Below are experts of layer 5 (counted from 0) of a mixture-of-experts language model. Rows are named gate (a neuron's input weights, with its number), up (a neuron's input weights, with its number), down (a neuron's output weights, with its number) and show model dimensions 0-127. Each number is 500 + 25 x the weight over its row's rms, rounded and kept within 0 to 999. Numbers have three digits each.
Before each expert's rows: "comes before" lists some tokens at least twice as common just after its tokens as in all text; "comes after" lists some tokens at least twice as common just before its tokens as in all text. This comes from a sample of Wikipedia text that the model never trained on. Tokens count by the router's weight.

# expert 156
comes before: " |", ".", "°", ";", ",", ")"
comes after: " |", " ", ".", "–", " (", ";"
gate0:482462459474488538492501466502499492496487473500459482525518504466511483515516497516418512476518550454472544533491484507475459477489485512459464534505511531492457543497505525509495524471500511479498485478467459560504473512533480482438479477520474464492516510498503489531475519510509524501517494485493501482513488496489508526504497466511488485488538480510526473480509499522509450466556
up0:511470482522491539496488525501492507533487474528510495492494465433510473515475485543529485501473495524546453481491535511569531548531488512496515496524510503501504505528538480496501466482526492464490506512542490469479521465467479492523515477507532488486456512467520470514470515521497514491490481490479450468461470539480502491512467465556514493531531514484504520554518512479519493490521
down0:532508446487480508522501485492467516513488463505487469463544509479472527513485511459492530497503489517488530522513476580498490462529503506501533485511517510537505496510509520522481517559491465547444510502558510510483489478556525481511491507518505535490514531516478536463457478483477518549521486503502539504504495498500530503488514506463491481526483448546504483497513491469468508508514

# expert 106
comes before: "s", "ed", "ing", " of", "d", "er"
comes after: " ", " to", " and", " on", " re", " f"
gate4:515501522489472532498494475476509490482484548505496527516528525554527489447472501533486516526486484518468492463510515517475507524510497517520501559481492536493465467488504490491510455436492467498486536508514519504521503493542474494490488497511492518508529487530466507503522460500491490509468497506419545493423527465513520491503493476521475522489516533509524457494458459497508507505523
up4:489524443551533508464474476508493495493556503490520510486492519500527492497483497522517506535562488531475527493491486481517533509480493539513506528513493516543537476487498470509497499453478479460485510450447505459499449543509495473493531444503515513509480494487533498501511535493468513483525478476457503467518518514500498520466519495535501488510528497538494506504529489537527455529462
down4:467459474505501469495529468494508474488477484536486500499489496487456445475512459505456483474511539489462483518480510497476508537501517498477498464516476476522476492463532534477476490496518504496491527517528481513504487473483490540502483464473500505512509510457458523487462491500525451515468501485511507461433495527538515480502515493496469473550525563496481481494481495503436475501536

# expert 14
comes before: " the", " 19", " a", " be", " 18", " his"
comes after: "s", "ed", "ing", " University", "es", " moved"
gate4:535483546483453484513456513575506543478511499479499505480492456496500503508499521496507503549505497535526464544513495503490518505487487520499457489440483500442507503493474457478472482506497514463524520522458530499493477551473499536502503450490500480511542506513520518471518497530462503453487497468484469504484512481534520487490571522525508488523520502485493486507491518476469508493499
up4:542491483519487490501486515523500495479474494542498463502509492525528497523555473550511493534500531507491471513547492523468496516491483499489470471485529462453481484506510519519472520501516467496510566496483507482498500490536507483534491526488459467538478476545497530518500469509488481439493539548543512550538509529508533477467557483473473473481501516497504536489490509485487509509484
down4:497503544525500520521555504460536497530513486500508482466501519495482504488469452509500531524504581480515541484470493524545506532516497517506484484513506544510506500488524512510531514450500515486501471511534513484533475512478499491509516493514542495500541522504530529518529519546539498550483500435498562474512484554494467485517503504539522501496519525514533518480483523508494531500509

# expert 64
comes before: "\n", "|", "-", "==", "The", "==="
comes after: "\n", " |", ".", ")", "==", " ="
gate2:504471504529489505517522521497531495521558464460496458526462508530489524484516489463479478543537517484488536541483520471505448497524515459468507508488489462517537482541560512499523486469463486496518499518474484502502469495488516555475483508480506529458480508520521503495488474503517519470509490470490503482502458467502523543502496477492513504456540510443496530518513467478521495505545
up2:504475440514484520473497496540500462542525516486458464500503508532500524529492501456511500488532516505499519481502526436465467503564471468497520523462477537520508479570497496489533491501485490529510473510448484484547466492493490551513516493498491510470461517465493518480494513468486506542510483488471447535517502482494536508509487516497492507477512467510512540488502498490512479494536
down2:475469541455478496455509487502459500526468481471526516500518474472546495535489539500475536456484500451480498513485456556483518502499494529518505497487499459539473505529502528491496495499529495471489487475506516512543495488513530479483515466528434507473475522490485486515503478547457505487506511498530544479506499480497484526494495493535497475498525439557481481489494515545466508496510

# expert 100
comes before: " |", "e", "com", "ad", "app", "ne"
comes after: " |", " the", "|", " a", " and", " to"
gate0:504535527502489474487531544513539488530524501517453503472495511448490493443470506504491491479520511506459498502466550471552489472540516475500494511532560491495547493521481506510500517469487494502480416521521475450474470518522521485520503488494518541514506484522538495511458497525493520492495482497476477478527467520490479485473509513461475491472467492471510500471522505477487491531472
up0:457505498514490473497488497497503492531530505505509503489533484540465488456477505511539505452488524466513508536476524490483466524561476482538522516525516503507476553507461514505506499415537485533513533471473461475518477475489493478485494511497483491526477525508523524462507570489503530511536523466457498524505501518537497485474468469543480490472494511511501519528490496485521483514515
down0:530455506518551517460450465481530464468490501485556472480459505483523511540519499488492486483495451506545493492500465520506510536542505527555509479448498494503497479478489510533487457511489524517509494530514506470499547517505479519500484482530496505513538476487480469527513511516488487517510489476520532508484492532518461503464516516483489454526486501441488525525471456485523508480526

# expert 68
comes before: " of", ",", ".", " in", " and", " ("
comes after: " the", " United", "al", " The", " a", "ic"
gate0:521507517509495486505516517488467492493549537473503528464499521496529474492482510466525510512471519500495434514508534463511502517523463523486498514516472485502501514517455467459550473485468499510476521519459449483508561551472497516489494499442473508456520483485498510525446517510481486500474517534483479516506476497477479498492468483522525485490496533512491513473529474527526484432524
up0:512494467510527544494523500549486484506488528539529530525483483452521465503507505498518508493458471474494465499512521464514511557510462519450481483556482571484503517481490482487495469468502538463506497513480512492481534507472514436509494485520504437495481485507496501488533479469503483503567477484513525520494510491491523530478514489552500479472480510492533502521522519500521476496496
down0:529558538489533468488519508482520522478485516491499513475509548477517511498496490466523530521516466513495497543472501524488478514463472501508514524513479528507512518498492488510547456495504468536514492483511509526471508488474467504522515497476445527474500541441517564496547494475515517456511474463443502469478498459495507512488476469463470513519534556507500482498469494520501485487506

# expert 120
comes before: ")", "\n", "-", "″", " 19", "′"
comes after: ":", ",", " 19", " (", "′", " 18"
gate0:545486496438509480489510496458501502532499506490494499521515518537496480513547506490529459506484526492522483482483521535501483538530466529461476499529460511508477483533493515544454528537556494490528525485516522531468490538485484517518471527530523527476494523492499521484534529504469491429541495516491473506516499492497486545554468491528515505479516491465538487520494497471517473488511
up0:442507507536519507493465533526505517501481534494508500462467484511504514519487528494490518527490435491494533507492545450519503551470513462510507503491533493480497509536467512478491513494499543505459475488494510541479490476517549518475487495491498517497537538508524477457501441489497510493525467487495527441547519486484479528548494467481487524516446497469489501492463513497469513512514
down0:538539506475485466469497503512471498474527496503477499523515496500546469511505516502470485493460495496494522521530503565497518473464495514547512498507496519553494493510528475532452494496491439494542494504511488492506540560484480458505489517449505506510477470512464455470447459512488457522494506518475472507481502533478474500489447504487523503491544518512478496499466454485503517480504

# expert 121
comes before: "-", "\n", "|", "==", "The", "==="
comes after: "\n", " |", ".", ")", "==", "==="
gate2:475461470431518507514496491538463526494517519475529514499473484518502508541506516478509495525519518488489493541532465537495492466542491508523475570496520501514485483468528541512514500481501483464525476489514514483515491523500562451499557551514510512541496515492495517483488482489497503496477525502481450533488515495509488488525557536476478543481487519530500504469494500475535489534519
up2:471478524474533529490473492489527534494509501521502499492451467527512512534473539516510521554511451536527531507543531513530548512474512516515512523510496483474493508535462468476504485534494487502483493502503515521521501539499512500464466501473559510526546535508520493467478474516508535475478468469524505497565511532504490513510490533446465511503455485479504487498475549495483509494501
down2:493544535536463489483520530483491461522501498503458454518534520506507492513476457499493511498477524480511485518459473432508492512487515506509530448504523504497489452504491531494476442516513514501510495534500492467480497499522490505519505482473489481486459427488506501483489499464469505485526477538478522486437460466509504524485481487514486497458549512501501518472507502534542528462483

# expert 50
comes before: " the", " 19", " a", " his", "ten", " 18"
comes after: "s", "ed", " University", "ation", "ing", "ment"
gate3:505482484508512483462549484473526528490477492465491497470486469507508445478528471457487475475528541500461500455489495487521491537515496501472452513480488522499446525468469548526529490513480495490487500512506499473460492453525521521529531512503476497487558537471541495520535454529506503469531460506474528516503534524499500501500516510515480485518561516490504483502489470495482521532504
up3:471536488531546499494478504521513447525534515551501512559500531512506487493489490548509500554476489534496499491529537520492510449517530532490532496543499491510466448515521489494474525475479510509509478506530486494533470526486473507514488492494534495525455468553525505489502511478444524467551536493516479488476501497545483512519478481521481478512492502504503501509523494501555461496520
down3:526494488502524489555519511465505503480526497481453514502505450500521519498480537482469439511480532522494500460491488506504513521505548468455487522513511516538494467399498504525521474548474521528470483456472465538512506487507512508491526488464505485498512486522469492498491472481529523465518521473530495460462534508493497487506508502495486508474545505469487464499514530514488512525504

# expert 96
comes before: " |", "1", "\\", "2", "}", ";"
comes after: " |", " $", "\\", "1", "2", "}"
gate2:517496522469491532487456508536506524457484473510545506542516477530482489485538525528483511488499484509530488479510499510490481496474535524544541510484494495472492534522448485546504520469555483533504541506511540485523471477491505547575452450499519498501497472482520491500483519496482511538474450509493494468507518476543520482524506493504503531531507484473479517496505525483497469470491
up2:522464487451515512463547460525518520512505521493508523435466506503539469471481498511490504545456517480504488471524521516508491488510485495520509507447530537493476429498505524498503537481480524480513546525492472540485495456509492523504522541494497484502505469507501512473546505487523535523512512518479497521480519485515530475506502490466503504455525518541502528518489529486523521428491
down2:528485466532518507516509477463518464482513546527502528499491501527520450549506538491487554529487481524512502535471513538490483451515479536520501491504479514483520516469555481528473500497476487476475507454493467497525482520519505505528511481483509533489522518545523485529505568452525511501495490455496526515512503511490488496530509515494485468520508475466468546505524512469507544468530

# expert 182
comes before: "\n", "-", "|", "==", "The", "==="
comes after: "\n", ".", " |", ")", "==", " ="
gate2:460501462519456505476500496510487482488511516539467494502512522467489485445513505510464502463517475503471483475509522484507461479523500519488489468490538526510484505545458566527472513520508480509504487522495463491416490468500519548473488529486477499517519559492498474486491470521488453487492532484489479485485514516466527458534496464517524523470531502530493487517490518501513535468514
up2:476481492485556469541522471495467506514472532463495511460519509525542500567510552497491538479507536491512450467535512527474507502500498525473477519544497524497482485480505504480500511498480526482447503484483467483481489523462498465486493524522507494531535525456488532504487491503490474519470491555496475471520519487493490515487475470533520485507515490522478492524516535454450480494462
down2:482486470545515466500526445524511473467462481508473482503515487486504515487537469520516527463541552515481496551483528460491512529505476479485475545472500440503486519476496482498488519488508471494529532561497471516490516498516480505508450498474494476461505527507552465517463510492505500505535508475482496534474505486485512513543502502444491483525545518501526480521520522514526464493502